Below are experts of layer 2 (counted from 0) of a mixture-of-experts language model. Rows are named router (the router's row for the expert), gate (a neuron's input weights, with its number), up (a neuron's input weights, with its number), down (a neuron's output weights, with its number) and show model dimensions 0-127. Each number is 500 + 40 x the weight over its row's rms, rounded and kept within 0 to 999. Numbers have three digits each.
After each expert's rows: a language model's description of what the expert responds to. This comes from a sample of Wikipedia text that the model never trained on.

# expert 51
router:458457477481491585481449488475599556498492499462509461558467530469546469454479545509527517444464562550593553494452486448459471472534527508549484446513435522503541533503604550544502502510441491507507484480513548502476449531549432519484502525493537539466423448530492499542527495521550516495505522483491525485554476478495487541449529432545590528523473532485475538533495544567446413442424
gate0:482518495471506512504519482453473470484436550468566466522506440481537483503516533430525556498490487520469482500495468508537551409550476579437460408424503519468513450469458489529513559506442455483542507538521474485510434443513524492472482545467455481406539481536519520517565529496451477429550509462464462495581498477498478436558527568469541592404509469532523551494530516510561499505562
up0:566522555491501484501501525528497455495503497546463549424530529519478510545530488505430470548505492511528542465531506476492489598542462452586529521528456445505469515536523458507535494457561600504449451500466493486440574472522495511553516481530508488548502467465484452456476481460523554544475500497547500594438544482464498559457464421472504433594425514449491452446448529517429517547470
down0:568512525507491487448490458514494478502464443442452504504521467494393519452458455536499418565513484479476465489474426470535508483513492540485566555473573491548515504559503509493439576486568500542482475548484486509355492508486537505508557513523477482482460476521477560476530519503549478546499478542571465521444504508536511526531458479543490492618540455531468487511446419514451529439471
It responds to: Suffixes like -ible in eligible, -ly, -ard, plus and, ampersands, hyphens and cre in cream or creative.

# expert 49
router:464542472534493554459525481519440484467462509490505509514499563444485466533530514460519425467454480495514502550503476516496536544473467554493533395455486452462462467536404548523472605520573558535465425466543462583450517485468488485477517521522503547573455475489482483557518510522488484556428505488502553451576569548467488500552552514521513490551488507451495505479447521556542577558494
gate0:494487449589487516470523475454484497483496481477538558435467471471477477484553501484437555473538535469538411481514478481532521505505492527508475404471581492495507483569508490475463475455469474533472492504477522497503494507518525491511479480473547468502554458561510537540498520520436505462455479433452459481491349542493545407487514386525427376505528509490445536479477515503525455528502
up0:482490453597490519470537478478481511473503467472547564428469468444471481475558500479434566487540522474547431488503483493517511481526487520515470420475568498495505487580494486466469474464460473525461489498468529508522496500525521486505465482461550475507556442549514511548508519525435503458470486431425458477494374529490540423492494390540439378499538513494447536465475534486533433500522
down0:506452514528484528416507474535530470461497458515474546510476506541427548475508609500476488461506465509544470477533444516442527481516430562591495538493499534446439536496463501523495411479498467537441502464583518499492479464457580545476458465484515570562528446476493480571425464520429500518460524502544496428521496487440510510481511489546491474538533567493424495473513485433580475519542
It responds to: Digit chunks, mostly the second half of years after 18, 19 or 20 (17'22', 20'13'), plus numbers in tables.

# expert 43
router:485419484504535481512440498570444530557528544503453472455494558523487477554468516477492489491465550438488524490446514529589554514499442398598519536471479494515544546474497481467574511453488422512536521469511521580491487410414473517579578532525513533523466486482553450532444509455443527471448532488477489482535516477496471471449481465560472515557511512443476522457527441484501492476520
gate1:527488440560437504573485571527546540431475480586501537505495536521524552471508536418398516508505438468457369519472513584512531507453480489541459489444541526449508543487511516447591485496472554501579508596558498523532470451545520505534470513483487468490536498505468551511558543538536489440513489443483486431505531504526522499446471509549522516510517476444504504496495481466537527491480
up1:514518500579533435461434560560522417463471484544525524587486513495527569485544526529488595446492474451452504485477451529461546596477495482475560463503528498471540509489576524547531502499446526468570505538542468532501498478531503553530422461470510517474541510511424555564547464458571517451524395431474513443489475485487530439496519512527497545533493512495515479492494476507559450491502
down1:552574505493527534472512500514488525465486503541487493511487505526496540492520605505431496439541489525429445490580537430507519591470470417464493462527519484543508582468480554520494330536482511505540514507532493571542481544517437519484492542456523483458543531444505527538477595481534548456499547503526471480489535551502494487457465494480479512502490590490456465484520457471493471549472
It responds to: Word starts needing completion (round in roundabout, ent in enters, -ing endings), closing brackets, and that, when, under.

# expert 47
router:500499502504499453506449544563521445541484563538495459485513461504440552514455446518510545403569521462489467525487532525533507497461560465499521501530588559554518547593449511429471495435548515447459522463538552540573457468472499456507469456511516503443511557476448497495386477456539454457501497565427517503480485521491439458496529495444459486507486470426492522535565508478527500446511
gate0:497537484423463455566539496443539491482553505516422462429523490540474531449450502562541511503459533500555520516502494596481500451498511451571489503502534459520480500560454571485485468509456477507554466438496594495514513522489430420535491472558391432501496510478546513511483470428475560530543512535510547541571463466560501573509504539462454495549513532495521492495518485426478545485471
up0:493513527592507525477518503472504470517423520590481545461452516504476536519526453511481452494503502551504546546520535499522455437528518477596511497521509589484507499485488466544535484586505472536467534479505510521582485431501519490532473473467516441494531489462520477463503479459498447543492516495498547442501503492570535518431562537480518486602521496483379607530496519481444586563550
down0:504486474509459537532553523490489486516505465483516526529477454388469510461492425519527476453458504390499629509487530528483536522446483546494591501491524454545586530488513446531529552456429510492471470479509464546503484468534524495500554549420511469426593461503533500495539528501497493532456476516539520491519438492493470504501470532509459519502516459538408562523477559531483607532501
It responds to: Verbs and verb stems following a subject or to, such as think, said, moved, joined, pass, cover, plus such.

# expert 28
router:493537497462484500481486515514455495453528460506529451474496550460510481521501531493488501515490449511476506527508568507457555467542548542510526434421538449461472459494486522514500558473575477452421446488544464595542447485480453483464439471500490522570490428440457415547510520539638437509494450453509473485529551540447458559439556461445493486546528449479496559510493510495561511494516
gate0:445543521440465508544547514524506634467476485466470454485513499483501491434473533504447483540478499525449516517452542499515513446573484502532492532540498543488486421487493518421501515480593461450470494570513514574546506450447541601554534490489486493517492434463472432536548528492572517540472437572512560491520546437474460522444439497536483512449531468490481501544481483445484535456513
up0:426557541456458491521557508507507621459482468451497462493496491486479479413483555492438506544466484509437518530427536502513498453591458506513476561540488556473516456482493516423485510496574446454470500580510490574550513458465550595548541496484493485522496454481484453551552538496569535563488418539490556479529542435497477519456469509551513504446532488476484510540495482457489504476501
down0:434451496518547524583493497468409533508522496498543491510470503514571505518429468430485518619494448467442505528557514549541414516488504482423488520483481458452541536469510470466500430509432520421517466422499542491504490527570518438490502515561566519503533455473509506513538494495557486539445538512503483506478571537492461553471506441497500555511498409452548552448503544501467472492529
It responds to: Digits after a decimal point or inside large numbers in election and statistics tables, such as 68 and 00, plus is, was and word endings.

# expert 41
router:461534491548499490463571554463524485510508487449529568473521546467500451492599459483437502522506467451588524467432467542484452480485445509501442546429466499560435520439532547510536552522498521503505453495463455493552532480517507540545450411485534483551541474543467464481471535447477470561519520510469481471524493523459478466490482395435431447506533516535482439479494508434526440478571
gate0:512527504496451477485547476510526423516478528486501534465480489428520507552541461490501484454532556476477454515490475548474546502595525409536521452496481466486417492510593512510423511501523504402480468520456504470513520489490501466451503468514484469410571502455494399488422489548500506554526547503490516480452564482533455487487520481458506512492535459591483526469461576555517546391516
up0:534510526468530461578463537550502582530470556539446487495502572572542570470458458511527469497551515540568501500530561489463514544466552487451443516472526517509521475492480473502561496476435514500466465489507577536445449519459466566517533535541467489510432470518546538519481471463517440465511479535527497551457466423492526517643506518504522537498472559467522462516512396522468466562485
down0:493428532490528445540506521520564580535572441582558492484485426436444485518525482543472524455494490527567496521468522437568468514488500451452521480509500515530565452482496476545500546511547556511497537519473499516506479541480474479537508475496504469404454535501537518466527465422510555429470464493536468599559471523498503534461535502552492454468404491439562494453526515499504532488405
It responds to: Digits, spaces and number pieces inside tables, scores and statistics, such as 75.51%, 6–4, 60 766; also Prim- in Primorje, TV.

# expert 33
router:557526418508491510456511479455453508455503531515557534533458512412567527475539516444553506464575480467498500483562471509480540507514478475529482493543511511468553602482522442479575504440469546529501426466546492486496511524533449505540521560537446571520478461451517454527447511422516542531431584469516432481429503516491439505558496496510503463503463509437495490471554506481471399458483
gate0:505533434452453500577485461457505511426501520423494503541503500488491544495530528517498431539508433487564495500524529501495514446476484536514492420483459483430429489534483456484469519494453498531551447527498545438490433500569473474460390525511492517460444470526504556478525447529525570549514513614511505529495544525456555500561478537557531477540494477522560488490487545571515506452603
up0:522466492570450482469527581544521491526495481589496501479492506507537483465455494482463510520481530473468473419478484493567484533507508459539467556473528547503583465467526518486508536492513453469519533502505527604542503434447549512479567539498485508522551470526513423514478604566471439463453485414509421499469470507546466447477524413485510487467551498494456520591491489465499509556407
down0:488466510533472521480456573529452449537404478537486513481477513542517388533502394440445495508534510458471545497506519505541487526528480432458459494498542519525447496467592519544507531515533559479527532465511514538558513485450561520531509531536476411534441546543523475523462539468431483522524464496455477465578547428425481434485486522493517553474508481483515438532535457442564515469503
It responds to: The word stand as in stand-up or one-night stand, the opening parenthesis, and short syllables in names like Cow, od, ll.

# expert 50
router:567521549505516492467435459527551544476562489476550510493570535508525459479510533516538546523432447489508494504457533528402486543506567455554415536499483431532502477494509534513498518547522420420444489508431496487523441485478528560486535479466507439544503507531524459540542468506436470480455500485487580536531468557479554516499545444576529545526449558495493447565465481568533462552498
gate0:464520504520463439507460486580473480467540499497518427522469475495519528510508511525504502449451522470499465482497478475490501496452532476565471488581485464511472498502506492481422502477549455496499558478485577433419578481569544519567533510439539528492542512511509443421491524441518456521561555519534512538469446484564409576491461494483492436441417501594490542461464420519524506474460
up0:575505454434520539505537504456512521550490535500482495499514576482496504436514500498533496515547487495546510550531482576518515472534492517487491460459522488449506467492479428503513525484448517536480502581545466480575437439440463515438512493535468494479506439476473588544523505503505527458438388451487484442504534453491538436565542445507563548543564510419525419595553522485473511484523
down0:580420485475447508505592492499507496539487415496440478448524511500499510529474490434461455472507522517457478474483457543541451493562463480454533459453507460483482402453538466541528510427505544435522479466501537489564494454500387463409525568545501513542483505460448538494494506454494560562488449525485576536489527504524536499452529527535495518430459557517512537505484537467486522574484
It responds to: The after prepositions, opening pieces like di(agnosed), sc(ales), and fragments of Chinese, Thai, Cyrillic or transliterated names.

# expert 58
router:449496534569514476465496477473515471497517516541487569483414456533529433493459565442444524467471469519489526570530488479469457491559546518494447505443500499465448553456530496497452465451431516535461498539506557444439521514491507509474440590455487519501527500446526462512546466505497556505488561531413559495462465480575503488494495474489428481457516522473500510475565590401565544551533
gate0:577460508518527493499554554578476472502502593525531454497574559431563533457497484486486481522500454504618521485514528531526492456497470522518524473495527512476493473557527497519431521497524518508518467509417537453493518439526383489521491395506483449461506439486518424495491576494479504516520504418439495536508506544510520456476521531542520423462484493525539416512462450553504528547501
up0:454489458458452555501558543547492504478512492544478517529509500531406517577487517548493499548476479497518538512563578633580486543513468519572441429488544420477518486529500506515503509426515502475516527490514569565481432451532421464499513452514442460523502432460524453491531503488487465490543488553480514573511462458529560552514498488500458543573505529503525494518430456544513541482487
down0:496448510538475517423503490529563520494444489485519453477467446441546522482472458495471497491567469514487508459488472498557465433506448567513459524515591526452547491472500451560490512542585473589497456514451531519463539501505488451517423478548498484478400520425532465466612465496466514520526548462514526483516490604496486505509471514494450477498448533469478573519507437417489541479470
It responds to: Pipe separators between table cells, list bullets and semicolons, plus approximation words before measurements, such as about, approximately, around.

# expert 35
router:463543525401491386446442469435549513455524490476425490493506489542481524424558519524537505524511508444458551490576505535580503525521526458525552410473521491484535525581497543471450498503539463551539508455483466508474514479491537530602421547512503492520564545506511468475416461509487511500524540528508491522536477539497530534521548563480490486552436529498453490512477492464475586465526
gate0:531528525494443568518493502541405456494469516486524508481508529418568473491537518556509472515487540494544481526515590533525504523465504505552492497487529548550490513503517475519438493582522470508448496505546509451510452538450545556492550533492494438457555509498459519503512525600467561572423472518407566475524546489457593463494446543492464491481580443475500462519432471467435495463526
up0:457471429548526479463473526499582527537481432509533489499490473491453486534495504457433519505538483489515488469541430467486521439551472560453505500503479445480481469449507488435594538420559553442526464558399503502480507510461447497505488496503499497526437506519538523515495456406562447439568464475549533500512513509550487537505560472548537525519465498509501547433539559578538582539485
down0:483532551538508467496573515504545520542464437483574492537448519531497492487506524488475470484513484528492507453508543468502463483592496552473552486542511461494436428435509459499613545455409505471508458567507494550481488463545503482482501508445472551540453456565510519469495526472551495488559540507539409540415527505512442489479580426456532503484504435502564515478552518540497496503407
It responds to: Nouns after the or a that are usually followed by of, such as one, lack, series, part, type, plus plural endings -ations, -ors.

# expert 23
router:470482492539497543500522528438489491445482495513478503502505502511573505461573474466456480460377571502511562437483434499514510467437495498506483500544475489560489478483521565439489486539440514585490503499424544518451504554562475449491511477475484499515534454508447517505535541533552547567552498417590511457542470462411502501532495428475420485505562527494543541499489543576525470469502
gate0:458512494499517464467520502487548514545452508492519497554546437508456542476459509525389533486508503538553521533523482476545496466469537557508453513578479469505444470450451528443467520523460582531569508563529523600464493500526478537472431496570461453528517517527518523494466479470519444496449460530509495498468520438585427483496490549473552404552529503457556504588471470521425480462527
up0:444545475488476533497487489456525538552412532473534458545554464526468591456475463513470577464443468528566539479516436504538506494460543563469469508587471460536483502454462558486486467498417512539593518527483536542448494533522517507449424481518450518558565445573467543479469452464503483507450479493492514500524500465569484480510480530501525462561561484452547491524496470496418513428509
down0:531559486503532496555525472448492499522536504488444517480544459531504530453497515541529524497524481532548558559504493521502517444430500499465492498466505510517575515488509532483470390487514492507503564441491491536516471487539457531545475477459552465532621464492466434454520526524475474537499521490441460396403526502581564533496584523518535440522526569433546564514488474445520420510515
It responds to: Month names, first names and surname endings like -ley, -ard, -ger, plus table cells, dashes and pipes; strongest on Rule after R.

# expert 1
router:436496541521457558513557572482477503460431484483459579538436553503485545503459460491511505563448474505437447529556495540584515549529499476480473462510520537445487521527490513563502495482509520463575511521583555571575500506554471441479472508505478510523482493496410558442523531519440530481413505485483497460552454482518467480489483464482536590561504488506540519514508411539512506568459
gate0:469464484514476517392535496515511566597508459491482514544482410487582501470510510444423464497495513495536556488490565537533567553483531555506448536611475507525513542513448455512491497511519511522466506514501529553486501497508517502549486539445563544528471518463453473432519463495461506486543516476540485538511508510480488451537443473481436575472504411429548612497546477473499469498442
up0:526515555485534461594452480484463441403489523545538491448546614511440489542512494558581528511489532506446458509507455476467442479517456451508553475416550511489490466495537546494514513481469472485534485487503479475517519502525478488477517462553461433522540479528551529580504546519545496515471445537461528498495508511513497538477552547515556433526472620570489410491447535539493523507557
down0:529502521495542468527488409582460476532462476539490491456471516452531490543515513553559508505533524526516518583505505473509438482508492508474495505470482452487484410448549482521497592510514507433515479525490455350495524558468460432513512508514518446490473485538504505490485439452456465582498480476475531534550480548495509499499497417557476479488484535502510502481452655542546503483437
It responds to: Nouns in sports-career and biography text such as record, goals, season, plus year endings and commas after dates like 2011.

# expert 7
router:502480448554507525447504516552484466515498471426532580542522518515528489476450428521573461549505528566473439526491590496455403436540486501506513494417576486528530519502541527534464520515494458409489479458487583486552413548507474520465558545453560493471535538541425449480528493486494460467534447531469494541499477515505550443525540490504530445437539451517495462513470524543472522519497
gate0:519525546547533526465420517559501480544511483456551496597421519490532455481470485524516509472506487451511470464517521499533466588477471511556457490459510545418564533461547488476488476510481521499421484434545491459524473511479506485486441472439552513493478497546462443623453461530498477404504465452512560513478428465413487502476458533425471556527505534464494487524446468560502496467519
up0:522536514553541505466423516544505512553498483462513485586452509489553472491488468561527503451520492434523482440520514496530456601468452501551469492451498532422549531458548496470477473504478502502435466428571512441516471517478535490489430505447544515505489503550475440591442483515487468428470460449520558507464394461405478496467474528424462554516525536470494505530452466530483483477516
down0:509512542512510554483464457533551467451530503478491459560461436529448498480518491477506512474475475521415532602549517462575575508492489493483463530443499457500514461457493568506463388529475522527494490381478491493569543489451492453547516540468495515501473545463501459560545481494525455472484483499518491436465476439435433507510522524484462488489521561443422501475489421503604494464523
It responds to: Articles and possessives opening a noun phrase after a preposition (the, a, his, their), plus word-initial pieces like ac in acknowledge.

# expert 52
router:492497526523492520464526535569516489498491470500573520500520560510525544484495464568585457564551486499507499499532575511497498456451551509480477497492467444438514529458472478524465485524506474516481480484563504528557424479495571559460485441428555511510547546498503456434451483537473436473525484512602470477528547527488561535513527549492583451455582496516472523522419470580563474428543
gate0:528506540505500402478449489485532488534540508517449546578512530522503541600491484536579474391522545523449441494576427489449447474402493512560527478478490522454532490471525551555441468458420501506532518438468537547522443513506523521515541484499505483523493472496493527447499525465481540507464529530475512520479528520534481506537541531445428504463441570534477456522462506448585449469469
up0:560457490532571515475520494496494453486449457537488497538497504484451513479502464479506498560467514417505597485488499467516521589507463470468558586467426426538565535488468492452516488492500546523415442507485438477467544469461530510495503507499501517570508561496483452485479419555506465467544467461507524467530478490460477498557463526534491566525466480497492580339542473515478506468484
down0:535476392515578490446532463476452465518420490485453456481484493454479483475520448534470506547526507499509461599546460494568519557588513504525534494506504456552534545480461493479541540422486555525512483443443519432432477546539546495523530538464472521503469445441606446514497472484520505519527524484495527453493458517514483547477529559548505460483428531531532545436488458439429509488508
It responds to: Number words, modals and adjectives before nouns, such as two, three, not, would, new, plus starts like FI in FIFA, vice.

# expert 8
router:419546495436485544486505510456526522518412507451469489555474475522431513508487518467533443500474556472542561494520514483500496487489432583515530521510452538474546502418474434558526537509529464522526539469506481494443510464514550501444515508567495514483369470563515512436492542507462512504465467473528435456534496435547504560501456494500471524471439539479578564458536455481573484527422
gate0:436420489547482548432446530538517541595463501521525544479480481517452493461426481497446480518521460554514555502451568488497509543500524539466525466522444504438514513557527522579488500466537454552446546445561555500532500502512442549475507518486557487433450451515540500516417524502496501494474491502523520625477522468496469438448500471500537414525499488544551497504476461534442472545432
up0:414543511449448497504501476524512568615471531486541508458464475460421580432530516469464447509511478545495552453480504475479521491461554570488518461485517463489507522520518525534459475559518464550460474484502576509459541479530499500446519512514480551491487447569447547536494614494471560487493481478472523528482473514435468425479524433552561501521543538511581534432470519480431477481476
down0:453484448518495538491455514473524569486574541470548460504514534562471506464502493471420459606493465559377551517432536547525540449506497468437462517544420534481531492526467503542475409532494455517501477446528528489517501437553516523486498499482523523420502453527434490548490576474535543526535557549503477545515484460468532440458474522566500486441480487487439508489479453501501493564503
It responds to: Words like men, women, man before 's, country names, score dashes, and years or open parentheses in biographies, as in (born 1958).

# expert 36
router:536480403448479470514420477464561538481491490439440455423507518488439520449496509494509532582502476491490474480598504537457490479451398467481443560464474531524502540524464492515498538494555509501446499575488450467507538418476567489535456503506501461473537441474523503468518463502568515458491454460498502479500437521544552488568475487607466522509561445487451450471460490459478495516463
gate0:506524500559495497546477535472441543486469532476472471396524461487493477442530476490513498496452531512545477438485508541500492436518478525526523488459580527540480500474463476519536501532483534488527475542480508487455598510417545447519424469478479493473517546481517480587477466521430558565505546500641492538538487479449528468531565487518473537461592455520513444449483519504448531506405
up0:508527489582487539503480511462512525488448540478475499426513487516514521452543491450487496491456490498505497460459480515530518452508465495530497552446565543521507511463490427559540499512485542472514492554507461457473561569393512459504459528500568535455503543469545500632515443459425534578522558503601483527535504465460506467528539498475427534463557449516525463457492556476458561482434
down0:462459466523482456485397474502445509500480541455456464506535592532490507484478521489499482503483541421464477459526494560490512470536512533571540494494499508568549576521436492497517483521541489487425418492475509528545503561460537430524530376447481493475532508488434474577523414538553459517525561473542472476507419498466550531455489496502500507476475449523505505430501459501554451511436
It responds to: Blank or space cells and dashes in sports statistics tables, Career total row labels, and pieces like mid, é, ode.

# expert 19
router:517437543506484501542548476564573420519456516509454511477533527538476447502525507488439515462471493535470451517489475510504521472558501494491482438591474460489373469496481567531472456544558445573522470535478463542463498525501554549474524477556495481447467491569554482519506505455421544453507529572419517487427540439457519533488457442442495483510523547499478468577450483539483498507505
gate0:451497452549510578563549608526502529513462562480498482496547501527517536436557463512466430549470428516493532500512566635488507429509480474537490471527492493490454498498533495545529492525513461528529473509510531472493467467525502432507555553538436524459446499533487557522528543448464532485551495452460451479504558457461459494537558540547588480550492548531552526515473497457507499428450
up0:444493458517548572563533570523521558518489562482507459469533511528548567456559468516463440515477429500524515509522562634490489424494490471534498447509498496479457511502523510549521509487504472539524462529506564450510463481561487419494518568550424498480432511518494539523515549452493540503542511459461439487492521484466462491519563558554580467536481557537557527549470503460465479438462
down0:512467533407522520554496515524557552508560535509493439508496514480548509480495522499467510461485517518484485506450440589549543484481484472505513512514523521487436513492420441509515453446548535526417496480543471495540516491528586504521557526471442473393514496466432556500514498416520555532589443424546444496476466522454555524445515506548472473463480477461504531460580500487431475518444
It responds to: Section-heading markers == and === after blank lines or tables, lone spaces before years, colons, dashes, dollar signs and minus signs.

# expert 48
router:527489477560544507598479484591491550532509460427436568465546468507488512469461488546517470529480522511532508511563517506491478458474495536497502561475511508526521522540541450483505504495453463493459509485530566495567441512514481529419541501458513513477598500473457552417584482530530604497562521477521477534561445483584512439499505489514555545479500498495476574491516524593498462523438
gate0:503578561511449524563553477550482538528522513474509477517552543466519522447491519569512531486515572470517533490500426503463497447467578491492504456478542430452467492487513476559506487497464479526525611559436486490527501557471511412477530419488483486423503461573547516432494541455535534482523501502584516487444524458502561516498561467457481525461479446438468496559479497558473543527557
up0:533572536495456518585567453560493512529505535473501474508530542453491500424485525540481484516514581502495573471493469508458513483484581473466502485474541454462499511468551488543453455489458499526533616526440480461520506554486527441463529457503485502471524443603569538434515510495517519496520505487592483475506508448486553503508549453470498545412521457446490493515457521576480454496595
down0:540505490482442526528546521532438574522514510439534476580533548451507481481466517505609458587491559479543512484506518467466508452433542510503480526387449485446450467551479501507492420485451501509478477519421438510486497538499513449437509482456496464476550490513512465470519488525486579464576477524510511429521480487482491490520491440510478539433499566493467530526542524481547517580596
It responds to: Adjectives such as national, North, South, American, public before a noun, as in national anthem, North Carolina, plus -ical endings.

# expert 46
router:489470440534520508408477463458560486438579523402546497525510492482457535535503517515440573524474472464473546470491446468588568463455523507527452549496509551533485484519456521480479500432572453547500486557468494502538473475419546504466472490487559507549529488470532478495499549544537554439476465430471455472531502503485541480440449457454468426521573496481474464519525579489487448544499
gate0:513522499464511497497539478505508516523552458455475500456527509459473505436503520516472518554439536444435495554496490569496455460602472547522532528553471500423463492435548503418551477529520505505547497512557496602577598509496546407536427512477515440534439520466546479478521504507512535533564566506484530520516545536496497558499477615531444480446510538504490480506510498475447502507462
up0:532558489448470517478535479532538517534518456460534473493494522443445508428531547506485515540482511410463470511418466497438454535528451544486507558477480503539541467465549536456525520556521540485547503474564531487549497511487564461556528501524495429532381521548501504554522540545467518523565525490519522482463516465457515547547540539599437523490466603533474521507517522467494579491425
down0:613559515520485509467514483513510454536484489480536531503480516493432510472498527527470472510457505408504519555496536428507470535483468564494520593471424497478455567442495526500534408455499489460509542512520505505506485475477523492564508556565478493577521564466497559528551481492454532567477503503457527451496560554422545527515510523540492520510527398481549445478533406438497442522502
It responds to: Blank spaces and numbers in sports and statistics table cells after pipes, and column headers such as Apps, Year, Result.

# expert 26
router:453557531481475545529461483458567547451489464524460505504487428492478535499516447503420516510460455521458508501473425475555455476524475482561426561505448483550451511589499497463549489447540465520530502578480515515463527510469525538565485559495492434519409481494568468552479552443531578570459527502492459489496477539468484505501460471462462458501487471465444477535581497470523570508420
gate0:535516554518559535524479463471439541603489503509578540515534447509525538538502505559492546482543466492483554514563488504458487467531546521516503499444459547526553533515527477460528447461499469508399561550465517500515446537466469496507438568593540474522550496522462563441565481495495524474486525484518547505447527542564561517485491499471461559550542550491465421531425541471512419518522
up0:520533569507536522523553454468437538609506528496590524495524444500512550498509513552483557486549458501454521518555487520485490445529567507520490491435482553546551549535515502471508454475487448550434580554475544510512446534477485480528445553572538477529571483567479553415575506499498532482491526475501528498478515515539547512486483487498448544540532555474463410532460531426525444501473
down0:506486500490521510538514453471471496466531540521505512464545542580502555525480570490440479526526532523485515520545517485442527426544558531564466544456427512493522577502490485421528328446562527494500455606498507523492499521470524546526499488547505493622547512452531512520497488459466506487469503438522533417491473523524492465506497457513488526497532489480475538554489510512546475586523
It responds to: Pipes, dashes, commas, semicolons and section-heading endings in tables and lists, especially medal in Gold/Silver/Bronze medal rows.

# expert 40
router:525462474493457489552534456465550508514513542570490509474544503460519508519587475458519563532420501559473537520483426520442486516485513531467533522501424521533495527508548497482467519552500451500492482513443497488504523485468461504485563461468546577540546429511439461427548498581441562423425523475494479446477457531507580508561577499552458539451530464465485525497447551459492432464525
gate0:449527432548501498513627472496554590576484539519465512474490537477478544397536417491518495459485515480525459479479470526496490492495521543513554444479476503512498498544529582506484477485472480514538476507505475555521510500484520513493544531539505471469561504556547523474507589496387467495483546513441465467480478480560551470543530485610515504456475525510526432507406510451527478466436
up0:535445476532559441505621563551502485519537480492444536477454525487542477542512453447463512530464455530477507556530483526543432442508429471531524473539532519532553518498468516433497516490542508491444575498520488461508502528421410481489510535493476485554498515500478415507506552527448513471517519458525490447542473496581466454509488564545502490471424569428475488496588543515578491468497
down0:587416497544494515463564483554493483515542490480475500535472455507495552434467476507533496529512429506520522485565457535549534456572509516501476513552501510458526513409484487467457427490491460466418454486522492494492509566434483471519505596534505498524451480567556449480556500536507482514551501514486496431562476568507448498564490406475549450439476474435512510523435515524546428512487
It responds to: Middle and final syllables inside personal and place names, especially Slavic ones, such as ze, z, ay, plus the preposition to.

# expert 4
router:497543531508470488491490513417504436555427498493476500482511533538486508483490547484527576464480451445479490512546486493535518541451420481535534477435518451532452487502495509498474479560454499479512545440504540490547584390436503477470465493532452437550557472511444494463548525481529452488521461466508429474521471580561452533475578426466434504459550510485476520473516487495576482489401
gate0:433543565499481522473483517483543531534482551458502536429480446500554442498536516482524456458463531483497476549475531455431507514501549521442475468486498512539512546418437541474439525528493485474496528507464488526493466509510508569505448576457490570501425537461464546537551532426424467473465510532497563601527489516482593433450506552528467630456484504515522494514482547501513485482498
up0:460550507481427501495541493452576519548452546458514561494449426518510512492524501509558521497449554421493492559485523532445481525462496488535520508428493465553506573431476494537441485576473443463484538484432483516516491490556523554499486519483465572501492525466488598526559596477402464481477499540489534542506481550455541500488505483548427595470499493496490508462549529446530476470472
down0:530506571532493540523435502407546511464513481533415563443472506527546505534561506433456498509409439490418464538537506504506457515492520532498485488533448511492530577528513513521497457489422508497493499543554534509570487433503460497482490458471482563543503445495503495594517506439491516497546469500446528515575486548502581463472456469539452557501554523426485474460456456456570489489461
It responds to: Final head nouns of proper names for institutions and places, such as University, College, League, City, York, often in infobox fields.

# expert 54
router:443456456442550502527496460504525558500545499442469539480480481493487441476472510517417596503445495554460590504462488460539458444575549473524484502509454543501458517463492450505459463464503465551507466581521481493490528560488534487488443509476527475454560420473565484544571500461499560548440566499488541445507509446524497493443439438491487480461547524489475503475529536556430567510543
gate0:512448471539472476483487487554514458496511538497537541495438493456488546499522509480471511453460544482513524475486498537549467550516537570455510545454493485498473509490451514534499503515385560478422526525423508431468522495550526513494454494459574498521501555541507468422516400466512523518433501500472494513551460510545510352475547456483486491490508535464531540479522605544468495593447
up0:480515589481497485492458533475385519495479487543489480550500518591485501507447545463521456509525473511532521513490473489448486502495484436512521548516485521467481524450560550537572484492530457490502476481507466548507490473475492458475489542544442566477513555488522585514488465532465480479525527568541513541487552462526494649564477554543523592542504535488495510479483398526572427450486
down0:465503472458469534541534509446562537481440519522532487481498450503522535490493485530492490448520477454525474466463492487546494530440505502475460513504547510565484449499556471547489639510406591456502612410506528471519418457480521554480504464458496428485452556527510525490464468572402479539484510473539511508555501508542517450475529512519482470447501487493477564494486520491492417442472
It responds to: Pipe separators between numeric table cells, plus semicolons, ampersands and middle dots in stats, race results and coordinates.

# expert 18
router:515475485492483431526442577441556538462383451522532551560494448522526492461473466508548546442536549538540463497476456511510565443489442469479521534497497499512550496564550476475520484560529555538541517535433576488457415513542519452466499521581553505471517592512485464470508507489515485434553527471528448466530549526551551509516560525525449491451538488442487513483528490541499482445501
gate0:487491495499464491562520482475527537437531460509556492531532560499476514522550506541522468426434534516478482519608476487551419481478439537525485439514546524503398497538522559548489496514509430508504596545500506544481447494485483479530441516566532468450527525495420560572485516454489425535419479526531482483509529535542589539465472525570527480539524528492482491469505492482493557430525
up0:476503478490474460497507485488512550457531474498526504527533551522467528465555501533518481420438535512463491513591475528545419480463423520519499450531547538494390498554514551552492489511521424514523592541491521535482423464502515467557435503584545471450520530462437546538472487437471422520432473525556487486519545533537600506457484534546507488501538540495462499489497523503509552430495
down0:515489516468410498482501485454444587467540511477501490462614561542485499497551494482469523518475481529467492504445485501501471383514478505510531577554498531516506568524456505524521356522612544542548515525529581490510488476542472507508501548481553501513471486501428501486524468548463484534479504470534462458475505537554500486496481544553519470501510529478494499375513554486470507558502
It responds to: Sentence-level and, which, also, and was, plus He or She opening a sentence or paragraph in biographies.

# expert 15
router:470438485543525481524517614448533537500413456461489584554496508493512473417505529556563513519561531495510452538522496474526497484457482559456510508493603506526575484544508510474491495518489517559522475457519582451452464509528412497470480500465512555432533524489380522475545481526465547554437508536549487450525501502546540437504514535521513488554533513464484523477464473568484477521484
gate0:476536433556453453504521529454479520478431486481532483463518461524505569481542469539486557449497501462516450472467493489564466496504490519513559563549575459544536493470513432474474513579468449458515485491410524524461533526522561587512536498506493531501447468446526587486447553501442569516456480541589549506483568558489486477557508449500504456555549546547465458548476468525474478510548
up0:476481567450480503591507478576506504536517471504499525482487497493498448487437477425473445575485446542525528418528483526497497505498515523519430523411444518479447526511482548535493485503535555471531525496543457471505420509492461457457500485515463493497544518541445409489544527446452459463537514514473433504559459480511509506463466577542456537446493454472488581438518575430588542488514
down0:485528484484507496543503484487489436517446460492487540487456496402499369566505503479516497541508509477458571488582507473525476491519520514484483444537485501496475500431515519566488579506570562527487518541520494512431425543518509480466429502499422469518500484585518420516583432423497479510528506475519525464520468476525521475492538588529534510508489505453600520447456566495515537491534
It responds to: Auxiliaries, adverbs and to in running prose, such as has, had, not, also, only, and -ly endings like gradually, typically.